config.yaml
num_hidden_layers: 13
hidden_size: 256
n_experts: 64
experts_per_token: 3
d_expert: 80
d_shared_expert: 192
hidden_act: "tanh_gelu"
moe_layers: [0, 1, 2, 3, 4, 5, 6, 7, 8, 9, 10, 11, 12]
router_score: "sigmoid"
normalize_top_k: true
routed_scale: 1.73
balance_loss: 0.00228
balance_bias: false
n_groups: 8
groups_per_token: 4
init_std_router: 0.00833
lr_router: 0.000562
num_attention_heads: 8
num_key_value_heads: 8
head_dim: 64
vocab_size: 16384
norm: "layernorm"
norm_place: "pre"
norm_eps: 1e-06
positions: "learned"
qk_norm: false
attn_scale: 0.125
tie_word_embeddings: true
parallel_block: false
init: "trunc"
init_std_qkv: 0.0504
init_std_o: 0.00699
init_std_up: 0.0504
init_std_down: 0.00494
optimizer: "adamw"
learning_rate: 0.0011
beta1: 0.9
beta2: 0.95
weight_decay: 0.15
lr_head: 0.0108
max_grad_norm: 1.0
warmup_steps: 352
schedule: "wsd"
decay_fraction: 0.833
decay_shape: "cos"
final_lr_fraction: 0.02
batch_tokens: [32768, 65536]
max_seq_len: 768
doc_mask: true
train_tokens: 295500000
max_steps: 6493
dataset: "wikipedia_en"
Below are experts of layer 9 (counted from 0) of a mixture-of-experts language model. Rows are named router (the router's row for the expert), up (a neuron's input weights, with its number) and show model dimensions 0-255. Each number is 128 + 32 x the weight over its row's rms, rounded and kept within 0 to 255. Numbers have three digits each.
Before each expert's rows: "mostly gets" lists some tokens that are sent to it at least half of the time. This comes from a sample of Wikipedia text that the model never trained on.

# expert 53
mostly gets: " six", " ten", " eight", " nine", " seven", " four"
router:145091099131151113085121109117051170128142090111139140122162111140130118117134130097144041143116045143124111130195140137139123113137169146153160118126139126172115127179200221086107155107109182178139133112191123140154087163108138128120145138155255126108131121123110184094080143110110180158068123084120131118173167179123109086157095140094154150169113078120130121089138130099111169136105107091159153158098114174127098093166126158084180170114137162126132106158140079110072198131148101094157113119102071118184164145101121113110114136132109138133099140132141143146124103096178133120115141147142103120172155086186145137097098145131073135097078124143102079157064189173102174154171163136135117151115126090165180087064122124107130088174129119129150065128142150158120145205119129
up1:052128073137109149083139105130157145087158118117093158166147181158156029086155105114090117116081148073134101169131183123099181104133135101118136168114147127110156107129154163129127145103159092174182160179084129084187122169144112096162153138152137141148094087120193114109149119148108156100096111132070119208136092055148156108129121115153147179120142134092107169152145152116156152149128136137127144195176069127097133137129143098057214185103086136101109111201150143119113139114169145127112104129091108127110097171068107102153077119094175186144117127076199140105080096190168109148184139124109136136137167123100181135117112116155120146090179128153139065108173104091139092126144141142125111137160127110129103161096135108105094037117170151159120181134148152136142076188122133
up2:147136138138129146161142072111147137119151135154072136191099143137171128064179119091087117134051138135153145151137070159170096101099116119152062075124099104097145148112120141136115154141104106082140148182087066092140119125118113163238121107068128135107160151119127103099146155162066153160091107160084096178144130122119149075061106110108132184101112169067080182119119115155133112122139106120091148107080119125129160132115109090138142149135139103152156132102093086173183121122201115172102096132102090144140136157112170126162157120141199152164052135112119155135111096119122147137056121153153130099092137115182153191099186159152095136126192113202133092107108147091135109173098190116138176096085100105131139104144172172114125138178124085126088179146128071089150118186164088
up3:157172087107106118068117136114111171125123137152168118136082120194128078153081149118093148129094128161135154167197097144154185070160094153134146132100151128156114111172132133116129125146104163146143118140165087124141144178100115145107142145152119087117084089098057117163087132167097100037122210099130135164102124109143104141153172159136156180103140171123121111131173137093119153141116120110134095120158091131131104060242063124106097097118137120178130117154113136096095139209154108145161182124111128135142185248129119116171092171086132125111132068075083140179196104091104145097103105064124179177132111084131173117105131211127147156073127131155156097109123095168105119116135090142160107138138154131130136121141135122131108127112170111159153112103061100112132106140102061
up4:118092135138185108093164147172091137129151115155132129107143083157110133115125114121166122097128149079083122188131105108209171130099141126121122132148104123061133107130125099114106129147064153072131098164188090133124138158188150066123154115088142143117104139201100147094152095211120132032088153133106082101084196174169106113090174147134089161127152177117131133116158158068149133119148159213131126091065091143165135093071109097105118099183083082163121137102164149156068110169132131148186126098144137151129129060098141069177090099061152160131119134160138130131151127157119160121127145101151096129174110097109124156081153133112063122120106113126143092117177072186134094122129086143173125155095142103150140171046135107150162153139172164113146190105082113102168142124154127
up5:191118148118093130160126189136152121164163141070131079158109133099133104170176156093044122091109112122090081128133113149181146142080104112097159156129122145119139136117121143131152162193137134125065150056150108091161127139054188112197197148134138122130149063127187124175180176088103115224092160111089215132114164137177090129082141155096138086080161166135070084133132085100145138147103111160120062077118065167094127093087143119201187128148140149141124111106126042112159112102155140174144136156155112109133157127137094127123158156074116087099111093131159144152198124080156117153145163150138136164147079125139073122180093131096109115095122126148102137128096124117179106126147145152147117117091136114089136121143123134129109070095142152140110094173108172096133117088128126
up6:140125112142123097003127137103118121122091093154193121167119127151157157127078123121153130092113156178142156110133103129096171153173060137172099171133173166096109146112090120085153097104141118104111103083141093159150198130135133109103116112105129105076112078095151157104137111166144178098104170094112096165048187122163104122148114140153112159107134122113144117220178155125128146124061067146147121093121144147110137125147115104160072138104092093203186120133076131079159163120119085093128183087139156155206167121134115118131109137074130092057151078126184156127136145183132179119091148113185106142165116163109134129112153146092091098090092153095170179163144118136087095058148125116112136082123128093147139175090112145118140087156109125162112166090066179161158178128117122
up7:195113101118105109186153140161127148098140109144126140134074107149157104079145131103101137129177130113206116086127109089207098129168096097180162132138116123117130181162148103146142123109168079103142164155146117123144086095096145158069212121162132166171117177170171167169137124097098093151124113084131136176144087152167076119190088141117096108186132137097157114138114107126143163180118114138092100093140100102121140172193139110186099133149174156114060124141133110124112186116139091066165047152051137134149182121128141127157117135111132106148207072174066165151123138079148149114153107131160151111112135150131109141173135173062177173099091102133140140150099102054100164149087122095093119054173127117188134103083149160127121127120056113154135101121110090151114108145144123
up8:164130163151138148129126071125137177173109091138194125058081103138158103140167088171135082171131109093119113155103115138089131151086099149116196158105077144135112154133145101097087153113098153108143142122100075099169061176077087097141109093133128166117134123174070164107176115182016135124096106135124079182171117119142161150137143158162134130188090212103127112118146145071156090149146137131147149114101091133169124124153114105092137133151136162135147145131161170124129152159150143111082183092115212115178135120099079121102093096129125191147125135113147107069141100153161208113141149098169172131137109135099148144131154168149177122134200127093190097134118096093182110210112130148119091113081103150160109139127102129104182120130099079184084110125118156117122055164106153
up9:072070182120132095128093210117074150185123168100153129082183136120139119109087111133195130147106135096113126093162166134134155189105123168060110112137134121157153130172115145159142101117165078135147187076117224143103141147108135159145214125096132112111166122119104158134126167152145114096115110092100144118106182167138153159110117133111164115116088168123115131112180170119137125058084099130136149109151148110079167096124104103111209122120176114153117152137170111141104139058140079179135028139142078111129110178124118163091132119152135111099121140145180128119148103160128103151156079118084124089149133118134132124175133089137141148158126153185136198061133136140150087121169192154047077094105084103103094070118138133114146145195173162104136100112120099104129181186139112
up10:138146077177131163184149186121108089146154155110206101147169101144180109135136106130094146185118099120129123166180137122145057170123077134130154114128058132151126124119107122129095126116119201126178085132114047125153079154140116135144125171159132175111144097152088175141111156182006156106112157146134163080145121129158148133068132116107209124157129098145115166094097172111109091072167112125098183161148110156159183134111109108141212168119148091110113124110198137144127150139147145103107135133132078111119082103117100093078132084133122150084077131110162100112126134154144153137177101030137099088162145029142155151128147144151112134174136112101189126192094124140115144161123145086128080144188093130070147114095151099101153119087138135092106149106136117139127119110129158
up11:167074174095130135150157152140104118139161130137128101095181145127129136156164128144171134140134116151074095159177096096152141199204143118091101137183164149183123094177123090113166169154112135090085115074148146097182133102203131128119133075107162029080130133103094145160171065135130093117143190121106121097183195105106113116135102130116181171151077138115147122097143140108156157103104091155187117132051084118089104136106109130128126144088125055141131130173172057092123157161139165154143134067105120119132187142098110183118166087118168195105063098082139161138100141092168138143084145135147093119101112097102165119119138123071078147121134134118166114160126090147157168087106115142177114150105166129063130143169155148152149110164193112129143136179116076128091130114173101
up12:113132156101134129106103192207164134121145101140094103176167140072146150182134134061141065092166127054078131093105073157150082152096139147117116098140125127088163116114106145112136076131114131141102197124162098103143144145174197124046156160132160123036164116094142054118167148131133161120123123142119168081170204121138060078126128098121155119110067152109119062151156087151154123092125165112084148167116139129180077148054110053124123139121089149116107117080126121094119126060159172187109084121104125156161098139102095145171158120131093118098130161206071185114126162112090143105164168143124126120123140128144093132138103110131101142146124174099147134115128136099136158146136159134126135093106158116169161141145160109133150115109125120100063162158188167164117213128109126
up13:071064129143150154132112167162146124164135130150112147139133096111191145092119112114143121147082083099170119190144161129143094077151095090084140066179051132194123117124158174180094205063135129138197133077168126130131121165201101136128087102139165192079112122073115118110157205112126084093156100157115155080158118161083116099157132117108179116157120107172064068106112135156111102100139113144143138122148066121154098111171105153125169158126115114112150123159150170165075128101169140119114091116092113175198055151088141142193155115146143127133118131146178123103130144052082191126097162103139127147141167096133138101124123174146111125189143160133150127092106121138176138178129120161129098117128077107133196114091094136094148108111114142103126114153122064182134091189112110
up14:171123153109119148157087163187160136115123090132127148127195130140129117166185154099108164086197131183071126179139035171134157127089093138080153106118108072148143203144132108103124066152115145154076076134109081121124128202082136059107127151085153113140094146171122132168122083059064123095129160100162127083143152149120139129052138092089135137129123179130151096160165124145130103166165094155103143127109098127149101140140085164113125079086150164097127149105101108093122164161161135128110171159111167141114180113113093139113083149083116111150132111140138125122129098153158114099128156031158142126065126086109117141080116158154123117070096128165169154093193117116108146137108045135170141138095125127197128099142111094073162200078125118100162126140127206116144122082124119
up15:133133182126158110120100110151169112102125140146128141147155085178108122203161104164127125155110095186129121216120123149139140138161100118191104102109126129167099117105170143115137165110150085117134111182100182111122152127153155118132145140155139197120112113172106199087130105107145187157096151087120185126112114144117177087170182181117135170134131142144112130089108183114144147090161111088097104189124143126134129231121149118181102157110098136132148130151058123127104119091159118121155111158091088140114151146099117122180156112143148121074064144176148137112127092161081112089058106147122104154113131078130084127121115040133125111159176124182049146108111125100112098144117140076168069156098086083146156106045137087146217098089097111189122128095088150119103120162200123
up16:143184121108139099126099080127081177163115138129130123090080166122140158147057125137107063163169042152153124148130110147100154131111111125101156151077090159110136057127074174081103049130178168248192114172141110150199147120113057169105148130159146114161128109097095153133148146191145158133131065139096093162084137076087160098145132107114104083139164070132051122138156146103142129131106124120102118156112156152109129110151113153125145110114091155112107110184129123110102137159173168156099120094090148119126132143144140099142074134145111112124075126117114159117083168134134129107092180136099128094151147155143128094139131107156143094077141106164176170104142126150129139140158083123145170105144158123123087176145160179091104084164151125062134245052078146151116104132101116
up17:119087096172124085135151123097205120165116102106133106121137150056107163140141094158092092121130070191141131127121075124105166064104140124100128156178146091213141187141130114126101181127115131066103077102111065175121157196154104098095099089126141107159147088132074130136109099142120112168121124100154109136114153133136107113027134106100059147126130151105167147171141189166114080143071092163167141109121053065061079112126142130070100115117122155162150158126062133153175181118206096138160159154113090137133172121098111085135122161120086116153163137169092127155144099113121114090185112112131096133121109117090141122112141120132063123116088206159153146115098154145137181090122160092125101175112105116126139168129134126111079193120145211145147116125150091107120087116118140
up18:119076117116105138119178148130065170059088130145157080089118101179113066128075114119076104155114135122166144132130127079152174076078151137125113163104169118171129152202113142126106131060121196157112161123174157120152098189092114115135088124159138065078068060097163090098080126121083116101116155102120135136157099130108122138128138137122222168149093123161098122104126132085182119113157096116120158133130077098111132063163106125148123136142182172131121127173132083166099111125138096113184203165138099131118155123119130149126137084112089167106021173110127148115096091175147114145097126050170149181119178084138125196124158178100165173119181137163140158138120086108106155125172181142102103125156131112163156122081139153098157134094105114156105107158148116150154092108099134
up19:143061138082112141174153185138170121154146134123156096118188097115131126171134183102095129108148095122107149100158089089140074179166168129120123114105080131122151144178119168139158114142143120066099136024176138108111168075066161104088148102182147141121113175151122123109183170043126177098075096138064109106096140120175108099172133113136160137119101107110079173164162133161144227112104119184133120104138185130095077132073116128134058117094129188151133132096145144097168168113169170113142063114109141127114120106098112124113169119124177089090116068114113140143123098100123122143187124076128113126107080175194092129180109134104176126157118171130104207098110084108132106071141180078134148116142141142102101112162133116145108126125124170079140134104100162126121155157168118
up20:195142065125139095152166108104158110090157131146094099170131153115183144127141142112180089097090132103112127113173141104139166012205128067084110138133139114124123128153144124159185193170147116109113102143138130073104113141129163115162105151075111149161159155145152160089123136115152141166115095122132103143094117125124126062143117081126136120106108064126145115085119117177131085112135135096129124091123173125176127167106111141085111126073072147121141111104083181105073128109158132127144129154137153175149167184148186111152049124111182081129122112135178131100151126155137123125122106153169079147176103080119210180117138079114076087139114127112166209133163162172138088097125143115171183163154110129127090135207101100118163156157195212185136137175116110110091109147154104
up21:136127121124150128157118167179175150141151084135107118116158124121151136157087148103185121120098076098062112123173070161146146138134104146111161116073121127076129115134183205112099083071165106144078182085126103146147155131173151093178138210078148126100143158086173187070155119128177164143132113133128115150153154151154101069147148097120048150091091142148155099164154090142161236085116151090086130099124125137178126148098096103083098149157102116128147150039156113187084082120170118144138067121094119150125103161125088082118160127149160102146065161122144121143101111130164187099160146092107130113071113133142111168157120134086104166166134178135086132095078162185155165100145128183127154118082088118163151169113135145149144156118153106071089108120096181145098142153135129
up22:129089072112137110121193110090145133117100096124146142122126133081110119121167132092186151130069050088074118148152158185171087131128162133116183128163176151131123166156119160119129111114126151106107089114150145109154122092098106026118096174079125068141154144092141142138112112201155099149167114172081116144127089068139108097135108129156135188138121120131181176120121200176120178170142164141124069128093123173122166114112079155113087156132133170126096143106194095123091154165092117160156205133145138134101104134130098127119165101155130069070109121076149124118100106115086143098086118062111137129088148133205169238153132149112102145159102111112147114148141090121122203147132126147144175128108075136131168113129109164122037176189111119123133091114147072096110144134130113
up23:152147096113161158147147088169158188108143133167158126098096135188093134147047101121149076135142125124176083131131112136196175148127114150182175124136118144170138089159075222094144159065087132166085111083121113136098134124178132138106152101066147138060133100081074095125103122162137140088148179124091138074157112121145124107114196146151142107154102151178114164162143116128123154059110164129118106128132108169145115080158131142114086076128072179193080129086159135121125140104166132152130126115113118150178095190104037115156088134130110158146086092143072144159157138158094149117185137128161071156112110128090073163129158188123113132158119199134155112186099074152108145109177103123092149080127074128151144155156144077112136125111184134095129124122128074153132146115103065
up24:110106141059128109123126166198142140130090151195100077141061093147115156152143113088086101177142155151175113143158173091180101135156099183157111128130132085149107080143153149089133177212062127115160142158134169167047143167142119076055138173139155079114178172110068132080083147199127168114118112106150172100156166171104116106110145147141123113155148114144153133154096088102120174125069084168120113117146148081153138111116182120043059096132105118120151114126097110117087084112115144112118151127125114162119105098103184114152128111149120152129126111169144129139139091112087121065067135073206101121136107188189129173150118137102143143078143087116096076126105119137107093156129138153138144072126129136211146124127155121175147148128170118170135154141130100083177141181123130
up25:110149129146110156102123112131174152094106134129190115129074181110104132113157161097102129151102183096174172180104052123102074082170121126057108127188134118130138134118135123108148113048160116168135142133139148115088137104109149092118115125146129116110176119100141127138100145139109096144142103096123141115144111152085174086131126100121116184163054181123201159126121120189126128175109101095133122155152149115102131161118142161063116116088099170112096146223130116107108091098123164161098185129068118144130152154146086156133141120061142105104133115142097168197174163090135110162079054072133177156121199105183134160184137129128172147118159145210149122066144161096067163123110133086087135090192111106120117088087122088141123141054167122164087142167143175118147104158134165
up26:057138098182136047111109138157153161094147145118087108105143151116127174136119106104165146077151086102100121151205097123114167173153165150146067076125106136178135152143135167163144164070171110111139080108154117171190125103142099154207103091165128068096121124094121139165126111120129095149061134144080118135132064164127117112081132092128141161158117104126097104129148195145134121098092132117136177119133153092141128189156125125108114112103146164126128149179140108089169128101169033087114135128086078151097077156115112095135160157102123088173135186057107178119081115150169154124090145096160174130145093102145144159143148165109173112078205093127116163088074128149065117134169150135115141133119126149116145171118203136174153110097084110165121113124077102069142098096171176
up27:125107112142087134108127138093113145113080113091149160163096156145191086112114201130091074100145119114161180160113124164074145114072149121098151127091135116135125118127149142116150146048141138110137182083163139041186139128142123120103168123151174128155115166188205157146136186123102190131088109118129120127119096128153106147123124136120126130114115111122110108161078107101130149164131130081060095198159087133157120166143133151184151210125116128134116150104139115134173145039172115146158101140146144134154133128093128073120184151169160125098160134153143132131125130021088195109134155096145143039121185081117128118116113141187163115149165113093119094193129156166122071150131099132104090130120139106123119123057088168121120075136093124146061150111183174171180173160160136
up28:151120158164135150091164151109128130121097156089135057129143061083112134173104100103169118119133166168054149158148124162088109147107133130125135153099112076117188219193110069150106082113094139121093059121066091121182150111136176101095111148123154090120116127192120139176114105129096174094099112105138142156147145072178083115186136163134060136134157128040145166120088104135104104125153138134114101085078109122072165132174097134141076095070133112170156159070123109142111170147113091129107131106158130156123145101125136095128129155083141159090151128131103169118120127142138140104197123163153080171130144105090121127102142128124128158062104152159163121142151156138127130118171079082179145142119145079169107095114156167171138223097095133111160108155135222140196170169102116
up29:174101118164114100198198174147127120150149101121053150116181140098141105137172125143215078125120144132076120120138158118121155082135058111111134180148125111135152178100089095112114149111122096150083139094087128140162141134205159145072144179085139182132101128114173195078119098053145119148133182101164148099120155118119145116065118128093154181113090127123126128185170115111116098157090067150137158161137109072079165109136119118146163091153129119140108131089106170057106191096158083141138138140130116122137243112117139128125171160130096094178138161178119143131115123064131129133142101133146093113131122119127145135121097099150074151116078125114134152103079096131139091143099124153099170122142100083121168071083103177171075099187174066101108071125163101137109105132106089
up30:137079120122080089110093179139200175138127170071068142108120126123209106157156136151172133147145081069135136134064171130167121091149082088142107152126171135141147093175148094127096187113138102174130090082124087160105112132136133127103125121098108108103142143189115160154115082106122116162092133142172157142187131165106108088122091129085170116170117095183177132149118137160105150141113140134148129138131145131131122149112095126183104138119152121167140129087158109060112188144150071141089081170157105103217172091109140138168143160122127059141172119151146122171150155028144137122087144125148151148233119103162165143088135058149109149102122101114119129149120117107123109146155091115124098146127064134215119178132075112180177055161109144159174132194143117123142104128122144
up31:099076153105129123145061118125118139155119081126122141140183128123110165154121193149123100058138108110127109172108116087136115172075108188125175139126142117124128118129151145094125149121175154111113186110140110094143124131104145137104138150162175148126102145190093097104190156092112155084077116127054114065098094153120089109152192117133162085097124137154123064113105106096143116157143126109146147121153086150134104103115156159149131129141124129184173132155121106190156080163172127084149093093081114109107143088099120070150129190133132149128097146171142144104119161070104202123165180103100152095130068151130118121143145118113169038082134131138080150167111172138069071143157066131177109210094193114134200153158100125141170127149097186094114105102160191171148159110208109
up32:093096156122087128078098115130077131159108066078170107118166116155088152086129168076148136091143163128178188146171164123105128122181117107146116129123111108143131185074162136127171110112147089112160126114147116131128181100141137122168111133125200118166148054107121079052174111106150147109166083142093130072104096147161131145102138111154081123175110142142089177161153203125154117172148115121108100136118151082090091156240114131135153142150142125132159143137088143173130152136112031133144106186100123150110183162099116088137136143139239079139172131142149121117131162143139143134121098123124176110111116110079093117207153097135179074134175129125176087098130106135103075179130101136137156110065087099096113156114148102117137122176122101205147082137163150073158132130145142
up33:144097155184160139147133144139113117138078077093132132077136128109143126142093137113188133168172138143144149135139109121103166099128140205138132143064169049176167146106145172118133120174108071176113149124124111127084181137143132101154186143215152095131125115085124158118072121098156084088123182115148098083107140168170094112103131080136083164097108104119122158158152173100159097141063158140118195120113110158050097159147166138144144134138144125111084121097106142140152077132158150051136147116170105128095152146078151138115141119136070125173141164102119119169129105124101105101123086073199042142092120122098099192159126175183082142104100141123144069096128077163060139186087107184095123102116118124191126162119080116139122144120117107089169091172166108177116086130094102
up34:136143085175094125116076163145134125061162117112127121111099169149215152086100111107110114085135092135136178101090095087191094158086083149128184147184164135178150113116063114166083094131184116124091111113161080123131131153115154129051105110178120162160095130093114066044075098077111205141160149083186147085142136157144111069149150159130127098150104156152105100131147116137116153142134141094113125112178137141159111138175135111212106119174123168169091144120148101105117183080135147117100171136129133144186134119142071119124112144143163153087122143176141137130100179075093134133175134143141098146130076124097131170104119146141088096083119162121158134188144149129068143150149081164138128116160063106149134092083207087152160120134156193103049141099131091123115130121108112
up35:118109096098086148178125106175113163079146097150152131160174072141128136084116117158072132144073081117151145149107178154114182130126171108123139109134183137089117110173123159204084178174141155083159125110145104110155088119131130151159072115080202144096122101156083149100106151127058134158195107158121137108104067147189147110104129122140231107158114135166093110066158151142132092032187136124141199146146126112152108115098131129136162166149163103090105164115053129160141109087130130085107108135084129153115101146102116090118113100138165142092137109088150081127122146141121148104136181084137089062134105100140068118157132120127160125162124125083126164163103113120191167125117121127125083164133055139129180138145136157065115103126052104208148101111169147093158151109136145
up36:150152075153151097126135071181138132137111162153102166134164180109142103127131114135159099142147121140118123126172091129141112144147178107147115078117125093128122132163175154187154135202196126137155171121140127110192143183085130103106129157092108154117162111084157075116142152195053122146127169113140120100168132108076080132132143132210086106081110126158107065151111135084169069131110096045116083169152122133135073212112121183154095129147118146116085125170096114069152140088164131083129097159157134093138155138142165147138058100169152158138088114079170085087196102113122082114135095115173063113066102106098098123094149178073201133135110126089129061126164105120171083162074156156184112154133113110143143134134110112147099101159116110123120165128112165094122110082114125
up37:160129126136138174075100105143174145140155138132128113121097118136146116201117144109114062148138080176107121183113112170107105090115088132147174114120156128075128076109179155126167133156174103093125137152129124114122191127121168098164100128183191138098115116121157109095122114176173178126140112133125126109103148137089130089188198138131113052098124128128078146156150143140119167078100173105114108196167118120138109208109150142188108132145094145077072168115127097122119097061169134164086156112046089141214138194085113115147149068164190091127149089106134170109088113167124179132128128061154131137126129086115110136141137162131122144132216139149072145102117112151142159104131103152134113104116104092154161094084095081151117147119179126129074112068073180086171142148175162
up38:092098185175096157145202151162099150145109133125078153152166138119154132101105161133138127133128144116115150154121101093050086048176138135105099130089096087119137193162139151198176200136111097107096113162126073107072121116111077104162129105147168136128143092101152145177149118062113183132117101138168120101112152150085107148138067143176155138171109060080169143165100114167126178167190157134093138128105104091130144094134156124166080137106123122139112115103093120124152201121163060124184088178089102160122118119090112124165142132107143117125135052168075168196067127124094163141140115137144156121161122119047158152113149129132055081117151138174187126141108137080100148167126130079109152145125125113153098084068170140122138146120055130131156144163137140182119125154113168
up39:084085097143130110122148152108151113068085153173172143097086079154131128128104114114079112114125151084170118123176117054166171109141092122098079116120092170190127150132095200054095131115105109130089115163102134143095136179177152112082146074150141063084116155092089155116073097146130169190058068135114138081171145147122096124131106118096096142136127131112124159113113137102145161131155128131108138089118142158150184144202099132163131137144062168133148136140154070095089159126130065083149154078162137119160170103146125137118127137096078198108166155173167136130112135062136180154053194093143080146196115064153137153117179113138089118097164169139139160106106146141126181144174091145110097134131101144151119129151142173087225111129127140130125108093137149129117135189119146
up40:110069123130096067157151105052124143140155172081149149109163121078095093135111114149166160121118067172153121177161178110124134050154168136128134099061192142127118094151122132100161110119115056143125040141157140127120105123146099122114107141078190176173176114103139242158148125136104140148142101143118120096180089091117149086148135149115093096147125140139112161128107151190137160119136147079130085184101073131129104210117089129165132139109096124103122160167185111110069134113168143077154156146138173140108172154079117082115093086145132108182122111117148148115108145131138141152149147103083085115140107137099140145107154144107059128107109143108075125140187102166130158064161061147158104144118132093149150138122141111070105105189153150163133137087109126097074153155226129
up41:147136141136126132187182141145173152139156140131136104142152123132190159212134145100081141068119170127072102141162122059115150151160148131125097156081170048091149138148157139179195143156103167117186149173125133148132184075154156118141117167157130098070143156188106168127094142104083184103108146154095213092121138153120157098051120133144171142096126171096179114132140142131192154073114110108101143099108129140055125089106135071184169122092124152088108130136209108127111115074142102146128095144117102149142153156114122144102145152165143174179156113128111094132102085101127158113202091128158110101116137098127086139123099079107129180117087172151094111171133126114153080139160163179127120095117098132136158082119138155129125088084169103142120070119129124049064181156149099
up42:120118096150066144151059161091121108132195120093081146128122084100167078139139159166197164131122048125155150161147122127153150092110092117144162078123182132118103144116110127149112107033160115113085160122189122061124080162132159103134111169111133138109081083160105189117080108101100101227120121092165118113173131114146141130133128118085098115181167151145165140111112122162121147137173121161132095147130094156116073131139142146191219147111109148120066148114134153131178133120111152167137121132136188103184158113099125132134121119164129169127093136139132088104087140127192181126148198122091130155142053109159113128146109111139098102152121136135119059149161147150082087136106076152146034173084087126144119080082114181125168131104146134161099129143159163129062109167120164
up43:089114149079152092117198153108099144136127130083144107123158094090154184119133115104177136110126147061129173110134114095146154130191147198103099145103062084189125166177137175134092115099123130151139103135130113110108121151156094104147086116085159124129178187157104144089154111125142149132133105162144151111128102112174145071111142115145081118136139125117168146120155133139119122085117112206118183111114178104102154127136110127110163131130059113158161173117072184124074164058125138166123038140126154133125190168124087088132089125071155135119144113190108147212195069162157140131198094132070163115137140100092181159120147102167122112149146141127161179108075071126100126165145147183078135113084130107121142121156158104106153083098122153077126132125108130088108138152139016
up44:122135076121107155151105125172161192173123124104124119118085132137225094089099135119190106148135094107082157139083058133154081093096123084110189159103231136130132075131067108068135193092167096110050159129160098089150133130112181106077134129120130150115134125122197096090111180063123183178162081130151145088188134108142094114124097119112143124107078162146089138110138111087155146123143119095165179126134070150115107112098191150181124109167114114160189117092080121164107144125125105155100113151112114098161142094125166112163119190143133125169112125128146150099147189064148130131146127185141093153133080146096155104078145119163086071120114152141122102144143114162115159139097076139116154156107052101174150115111152155149130065149145144109110173121129157182111170135153141
up45:157099138147149116120107057119137139151153099104065128086106114131054123107152161109092115112154113138120125125187138131178092151129090130143162070118108132169122178109151139113088178057110186104160111129170105144129158125157121121147079093169132105143140053061111184160210150135151109117126150144129157099101137083139139153128109165156125181152110135145128153179108127060159143114163071126163081121178106076103135125120148201097163174196135203120169113117138153122134106164063143118124137111114109130123102133112095098129154108100159139104145159143080200143158098094146140105167091099108138159199162126139164130144115147110115103175185128138103138056057119110117090113131118099123104129130150122122200131077124095143096126105079128058170064132143033169143088099159064
up46:123173145148105114143072098130182127091173128104107090184143200141136123138125107107097108103067120164147107104152141166115130154064125140196145125068121122120157177128159098162107168083105143098162134116093123133179127146111156108144167128117143041078137124169121157154145177057152124160102143116133169127181104112100134120163069160123128162146114188082044129155114129115143166096175123079134100182184097147144092173044137142073146119102151197125163138190134045087114073155090130123091150158127117145152121141158086127057109105145118141160153158112189122115135085115185140116156161105098156164100113076151116148107148206147156133121126117174193121154147171149150107106153091127088080128156071109165129112147125116152092143130114151137161109132137146118190202140083124
up47:171085157141124100119115123138135101130202155113113121171204119101096109113082131150139121147163112180101142149185113116174164125146097115142119132123127121134119082158093134143166115160140161139078137143089131123101108155126112125103108105114116089082111138133154171112164213064086153161122131119124130139084150207137122088126124112115166123109128130073193051079142126174120102182154130131107223122114120110157147088047107128154131132093116125161156128106104107105168065115108169108184130133062144140072091097125087102114106129157088135156116113133160160121106150128161108129130153180123165126141159198156127143088136140118095104097205139145112126100050146120122120112101039085143128156131165124158190121071122105125132198190165091139111115233184063106163108084152145
up48:128151155159130092149119144086090091149090082105144147202123132150130101106129145085110090140142130051183202128138121173109137060032158121169153101104120128144127124122171119140143136124122117152171146099082107062132161178159102191194140141067159080057138133142158156086149120139169180152050119100158070173133153111198091131058132147114110118089121123098128169144121100137122112079159103169119132129100096147163170115115164149094169194139135091163086151142137178160150135151136082179097088088121129161150119170058127082125146091148151173163125153179151148140184066124100119097122117110104103101165153092115141126128124117124120057101173097117102076077120108145073077158125188093106118141107148133139125140086150157152141073121109102147117131141143084175145168161097140
up49:132117161163021130129101126181192148114091158131163080092176123111121151082111131169103083109127104096154159142133090211135083096072080131140146131140127112149138147136150114103144095043101150166080149073096115131158209132089114088155163151088135090123112151102114137157108098140120104123109137096162171130087165183159121120156110123124058133112094113081120124219112113197126185118137135096097133068102119133092094140148109052162103194109131122142086144120140077116133127135146100141110096156155164174156164114138053089084138124097129114148117119164123095144125111140129138136110103128143170073167103090161142101156136163093112115110145163161140105123118107136123196183221146165157137083134089110168135149112130087123102154058066168174126070172157144099160117110114102
up50:167168112137115111150180147133110131104148118127139085056187102129135143151142106092106082142119040144194113138089115148192124104098151156147101127124108175133133097146148157136165087096151143083133115164135153131108093114114138150107145164125192092112088112110147152092088162139107117150113163144082131101123107126108134108110090134143154104107133194106092067058108196105133116132101115113098136160174132145097056162088175082223143204128130157130113138154139095113130140076112121117128162112131097116179081069126100173127130109091110160124103099120176060092125138187129140125131159151167133155111225118075119170083123203120054125184109139119105089177142071153156126149160160200095112097160098121082124129140064136074133167167136180081128118097151074122146107100121135
up51:146140159203096157139108116105111153149165102135120102164141198152141138072126102121160077107133067199083128104126138181157143106138132146103160148164170080115137142214195142152185147128127142191172127139117144129114101187179133119115138151080188059066104160131116124124117153104084150115099142104113121116144129191120115089094123095163186104160069125140139091085161130097138084100089144118144150162097135115093164065090160102154127138085126142140186141143150116157156077151142076134102093146136123104150159143097122143074107141110125209168079156178102048165097111127127092123071049188106172124089100116141166173122136123157116159077143149183098153150102121141073166164143137153135133141122152112166155093100076151120175098104117149096149086182152135068142105133088146
up52:107145154111131155128067066176127135095121076159096121107080156134156158114160107122163077115145131156184113146171158102076157177131101145148147107118153140158110153094092143132155100102105078120138183160130079132135117178109101131140209102147123133054098138126109146147078162133176160121121098089095155133196112144077142121185096137150088166157098117078106115126123114101143148101152095071088169149178097145176125151129064110127128216135099207159106140140125061087098094075093188095127090123097149109116055115140164175126118117150062155117080164135147130098095141137053193147119154130166135119163145162139111126103142187129131124142150114173138177119089171164132099153102125125075048083135123140170141136075132126107120152140130105117124193056136163179091168159112129
up53:110165082165122159200102118115080134140129125129124125119115153113126121137153106114149084162103033128083121114159135156086096081116201126149113142131175076152122107115114107075165182129167139157136098157123163152144096186146167122121127142064153117085178104104102160053170095082169093141104104132074165106142160154159094136133141136157161159098061117127152130075186136106130097097143132155118199128109117102161186129127165137096175115130149106116151131114182106125076091059185051146173108132115091131121135139102203139109168160167076127132095110158118158079124117192186082114136110103145149124133176117080160151098170128171150089138086113214157192166119153170054127145134143169072115141113128125149120074102124133152108140117105107133114136184123076163130097157124177